Experts of a small language model.
Experts: 160 experts in each of 9 layers, 64 GELU neurons an expert, 6 picks a token, a softmax router.
Training: a variant of Adam for the experts, 751M tokens.
Below are experts of layer 5 (counted from 0) of a mixture-of-experts language model. Rows are named router (the router's row for the expert), up (a neuron's input weights, with its number), down (a neuron's output weights, with its number) and show model dimensions 0-127. Each number is 128 + 24 x the weight over its row's rms, rounded and kept within 0 to 255.
Before each expert's rows: a language model's description of what the expert responds to. This comes from a sample of Wikipedia text that the model never trained on.

# expert 26
Description: Suffixes ly, ated, ally and similar, plus the minute sign in coordinates and verbs like began, as in Beverly, monthly, Related.
router [106 115 140 152 115  87 156 147 123 112 123  72 147 162 157  97 111 133 133 157 159 136 118  96 149 125 128 116 129 104 172 110 148 115  79 170 117 176 107 137 149 102 124 110 101 126 134 106 118 111 120 120  90 114 113 118 139  91 146 123 142 120 176 128 119 149 103 159 161 130 163  96 142  71 113 117  99 169 112 121 131 146  98  95 152 142 135 177 141  93 119 155  88 124 161 110 114 127 148 121 137  95 131 142  92 112 119 120 165 130 159 156 118 159 136 105 145  88 122 127 134 139 154 136 169 157  90 137]
up50 [ 65  79 117 104 124 138 156 123 129  95 121 111 128 157 174 112 122 145 165 159 154 140 121 106 111 164 128  84 112 155  90 129 167 138 101 129 129 121 146 173 140 132 143 142 166 131 165 110 134 115 125 122 154 142 145 137 118 114 140  94 128  69 191 140 102 117 179 100 148 105 113 109 134 103 141 117 150 150 161 151  89 164  96 112 112 139 114 151 134 127 135 154 103 139 130 108 117 121 116 135 126 143 119 113 145 123 128 153 135 123 175 149 102 152 138 147 130 186 128 122 146 127 138 171 119 172  88 125]
down50 [128 186 126 100 171 156 132 115 111 181 118 142 132 122 104 122 108 165 135 143  96 109 131 113 135 146 110  95 141 150 113 104  81 104 124 120 156 125 137 112 135 126 151 116 129 102 132 136 133 163 149  98 126 116 142 102 149 155 154 138 104 146 166 108 154  68 102 132 118 126 107 151 126 119 144 104 134 169 157 159 157 115 143 136 164 128 130 160 143 123 136 147 149 153 145 150 146 121 160 133 118  82  99 118 107 146  92  98 152 140 111 109 130 116  77 141 171 144 162 179 144  72 181 110 124 106 156 126]
up51 [105 114 144 150  98 106 144 164  96 121 139  97 189 147 149 111  99 105 149 180 144 128 129 116 143 159 126 160 145 124 164 102 164 148 102 161  89 195 127 138 132 126 111 116 146 131 116 151 146 115 119 149 130 129 115 119 171 117 109 141  89 104 152 151 142 137 110  91 143 126 153 114 132  88 124  99  99 116 156 128 119 134 150 116  86 133 119 147 168 107 123 145  79  98 112  99  93 132 143 115 115 115 133 116 113 129 129 144 132 140 131  93 126 134 146 137 135 120 126 114 196 187 153 128 185 129 109  98]
down51 [128 129 105 120 107 166  97 152 102 137 160  90 177 107 148  95 109 126 120 131  87  86 111 123 130  84 129 135 114 126 132 107  93 108 144 134 121 136 154 139 127 151 134 154 149  80 146 152  66 151 125 183 132 139 153  79 157 100 113 139 142 137 170 138 157 117  97 145 138  90 141 132  93 148 113 104  90 135 114 135 123 158  93 100 136 113 127 126 124 101 128 130 140 129  98  91 140 153 143 112 156 126  82 131 117 110 170 116 151  86 164  96 120 109 114  99 114  91 141 143 146 115 131 160 128 139 117 173]
up52 [120 138  97 157 117 120  96 117 132 133 112 139 122 133 130 121 137 110 188 154 111 138 110  87 156 185 148 115 136 110 130  95 168 123 115 156  97 103 100 114 167 141  46 113  82 134 145  86 125 114 147 121 121  70 137 135 152 126 103 151 144 138 103 103 131 134 115 133 149 139 171 114 121 108 128 133 107 147  92 123 100 105 161 138 145 123 115  95 121 144 144 152 102  87 154 154 113 186 115 140 107 155 124 127 110 141 131 118 124 149 129 162 136 114  83 134 143  81 108 107 135 119 144 151 138 148 169 159]
down52 [ 90  98 142 124 135 136 109 114 110 141 152 171 139 136 210 133 108 108 124 116 135 128 128 107 115 103  98 153 106 116 105 166 145 136 106 139 128  98 118 159 141 117 105 121 159 173 177 132 145 131 102 151 143 114 130  84 141 128 117  98 145 155 138 148 173 123  78 135 147 129 102 116 150 117  99 130 133 165 136 136 104 118 145 142 125 147 134 131 142 101 129 120 101  45 132 121 121 117 161 104 125 157 107 133 140 122 166 128 151 101 151 156 164 114 122 132 195 155 152 162 131 107 128 131  77 147 138 138]

# expert 20
Description: Plural endings and general nouns in descriptive prose, like products, badges, messages, lots, games, novel, aircraft.
router [117 121 132 142 150 123 160 127  81 132 112 113 128 171 155 131  84 118 139 157 147 142 131 126 154 145 128 162 137 105 135 100 125 120  93 121 106 163 146 176 141  98  86 113 132 134 188  98 110 132 116 133 100 124  95 104 147  69 169 138 154  85 157 145 132 136 112 146 151 157 139  88 129  86 121 124 101 148 133 119  67 143 133 111 128 163 121 130 154 110 112 118  91  93 147 106 112 129 168 149 124 134 131 135 120 123 126  95 134 139 166 166 138 136 104 193 164 126  92 105 144 117 146 151 122 154 124 129]
up1 [114 139 135 120 170 108 105  99 119 140 114 131 168 138 123 127 121  99 124 117 149 151 131 108  98 113 107 168 156  71  84 152 150 108 136 158 128 168 139 108 154 120 129  73 132 138 189 146 128 151 130 159 125 130  64 133 160 120 171 120 121 118 165 150 133 110 155 159 149 153 140 137 103 121 109 162 144 139 130 108 120 124 151 131 133 109 118 142 126 141 110 143 121 102 133  73  86 120 129 119 151 138 127 119 108 107 110 143 161  91 114 139 152  85 117 175 156 101 160 119 129 144 116 151 172 123 136 189]
down1 [147 168 158  90 107 158 120 100 118 122 169 173 133 133 131  96  94 154 139  84 132 133 134 122 157  83 155 150 140  89 150 168 146 172 165  89 152 139 145 112  91 130 108 124 140 124 126 106 125 119 131 126 143 168 124  92 115 120 173  98 114 111 146 146 174 144 129 143 122 122 127 170 111 111 157 126 126 106 138  80  92 136 155 117 101 115 126  82 136 124 133 116 147 106 144 140  98 142 162 171 103 126  97 173  82  87 140 152  96 125 138 147 119 155 126 124 111 113 113 139 127 117 129 166 139 129 158 154]
up2 [150 138 104 125 168 119 120 126 128 157 112 120 130 172 188 143  95  95 149 146 186 129 130 147 120 148 151 145 119  99 133 128 139  86 126 147 130 163 117 127 119  83  98 139 115 139 107 105 145 113  84 150 129 136 126  98 124 124  91 157 158 115  99 143 118 152 130 138 143 141 150  72 128 121  92 154  92 163 148  94  87 128 134 102 118 153 120 117 165 137 136 145 133 113 147  69 118 127 130 180 118  78 131 139 105 109 151 136 130  96 134 144 146 135  93 116 194 103  98 121 155 157 129 132 119 150 137 153]
down2 [113 136 125 130 108 126 127 162 116 109 123 109  68 160 147 128  98  90 160 146 147 183 103 145 163 151  81 145 133 145 126  93 154 145 137 148 136 151 116 134 124 156 178 126  97  97 107 104 109 186  54 172 121 127 123 147 105 102 139 132 163 128  93 135 170 125  59 124 101 115 123  93 136  95 117 117 146 142 128 117 125 133 128 133 147 153 112 116 139 115  97 126 146  90 141 118 115 149 158 126 135 117 171 116 109 135 122 130 130 118 127 142 124 164 119 165 117 157 106 103 123 112 170 134 105 153 112 131]
up3 [ 96 127 113 118 131  80 145 126 126 134 146 151 104 121 164 110 137 115 138 136 151 105 131 104 144 162 179 173 115 105  89 101 140  87 105  99 155 134 133 106 123 117 126 137 125 114 166 111  77 135 107 131 103 131 104  98 133 111 158  98 167  97 173 143 146 130 121 127 135 157 161 120 121 120 156 134  87 185 116  96  95 148 132 102 134 120  93 127 149 109 105 130  86 138 136 136 151 116 128 161 132  81 136 138 144 104 145 139 157 140 131 155 155 204 129 133 133  97  83 103 128 108 162 119 136 140 125  91]
down3 [101 189 135 128  90 112 166  87 110 100 129 118 142 133 122 129  89  99 149 145 104 128  98  80  96 151 122 157 109 106  84  97 154 156 100 145 142 156 115 150 128 129 153 158  96 147 159 124 121 103  84 116 147 108  92 109 172 113 121  99 167  89 165 123 142 149 138 148 127  85 116 136 142  86  74 128 116 187 120 149 129 144 129 102 149 147 128 112 137 137 121 160 110 120 148 128 158 163 161 110 123 105 122 139 160 120 131  92 148 131 145 111 141 111 143 151 149 119  77 122 134 115 122 144 126 137 133 105]

# expert 8
Description: Word pieces inside names and titles, often in tables or Thai text, like Star Half star ratings, Zephyr, Promises.
router [144 110 126 196 154 104 156 139 118 123  77 114 121 159 126 101 125 106 110 102 132 128 113 104 154 124 137 149 132 105 184 102 137  97 101 155 129 126 111 133 136  87 141 128 125 120 161 125 110 100 122 148 122 100 111 119 123 134 176 136 138  97 160 151 112 146 139 159 172 148 147 121 138  82 119 174 118 139 137 123  90 104 110  98 140 144  75 174 128 116 103 159  89 144 154  98 141 136 131 161 122 137 131 141 124 114 129  90 169 128 142 136 124 156 113 132 164 125 108 104 154 142 163 147 176 186 102 127]
up1 [135 104  76 152 174  86 123 135 154 170 144  82 120 144 121 106 142 113 152 116 122 156  95 122 158  96 124 127 143 121 129 155 134 112 146 139 100  99 130 134 111 100 123 155 129 118 142 146  74 140 139 144 140  81 115 161 141 116 119 128 132 105 153 156 142 104 129 133 162 113 130 134 164 121 119 120 146 100 152 114 162  98  96  94 156 179 116 156 146 106 108 124 123 142 137 122 156 129  89 125 116  83 168 158 101  93 130 140 136 126 161 144 101 161  50 125 122 145 124 149 147 110 147 138 111 167 157 160]
down1 [149 129 111 141 105 160 154 167  92 135 140 131 108 107 109 127 170 134 174 129  90 124  94 116 123 111  96 146 153 141 164 124 144 150 122 126 152 134 119 181  84 156 174 112 126 155 125 132 120 147 119 106 127 107 138 160 110 123 107 101 170  96  84 167 118 135 147  87 130 117 138 131 123 103 159 112 144 178  73 120 119 136  74 122 148 117 127 129 136  92 133 139 163  97 142 146 145 154 108 133 166 119 150 138  99 136 126 140 142 103 127 135 115 164 103 103 133 132 127 123 174 122 121 169 139 176  89 166]
up2 [118 119 119 127 113 137 149 133 114 104 116 118 140 174 138 124 120 119 103 123 179 121 138 109 173 148 114  93 110  74 145 124 114 125 130 122 126 118 145 134 154 109  84 141 110 132 127 149 145 160 115 115 153 141 126 121 156 108 139 109 166 136 147 148 108 145 134 170 146 154 146 143 111 128 134 147 116 159  81 135 101 181  76 102  89  92  93 135 127 158 142 138 114  93 158 112  96 155 103 163 147 150 121 110 153 109 101 123 177  95  97 147 157 209 102 117 116 118  89 163 154 150 114 134 125 139 142 127]
down2 [150 130 141 178 127 133 148  81 109 128 131 135  95  90 142 116 140 162 165 131 110 110 105 128  85 126 132 112 104 109  94 132 149 137 122 120 162 124 102 135 105 153 128 122 148 135 101 132 173 136 120 182 155 135 155 141 135 116 170 171 137 144 108 121 114 140 130 142 126 132 168 104 109 114 141  83 130 125 145 125 137  93 117 150 151  91 127 143  87  85 106 121 101 126  90 135 100 150  91 139 100 163 137 150 144 138 137 155 110 163 107 122 118 170  87 124 126 140  85 105 114 143  58 109 108  85 119  89]
up3 [110 129 136 148 141 108 149 125  65 151 129 148 107 142 110 149  36 125 138 140 138  97  97 102 155 150 136 133 143 142 113 122 146 121 120 122  93 117 152 102 159 135 110 144 119 143 124 113 123 135 123 154 118  92 138 165 173  82 101 139 137 128 136 137  91 157 137 141 169 117 178 152 108  90 137 119 141 157 126 136 133 148 109 115 171 135  93 160 135 158  90 141 159  60 133 131 109 126 130 178 128 139 162 127 115 130 130 125 164 139 105 101  95 141 111 142 155 130 131 166 151 156 122 134 116 173 126 138]
down3 [127 102 133 188  95 139  99 155 140 131 141 117 105 121 136  99  85 141 131 135  98 179 119 104 126 119 226 145 108 133 115 111 144 131 133 112 156 137 146 106 123 102 158 166 114 135 133 100 120  98 161 128 110 101 117 124 115  95 109  99 161 105 107 117 116 128 150 103 157 112 132 121 134  93 192 122 121 129 142 113 101 140 128 121 114 101 151 138 105 120 103 146 128 125 123 120 173 173 130 130 135 156 109 141 158  74 128 142 105 156 150 118 102 116 150  86 104 127 154 117 159 109 160 140 152 127 169 150]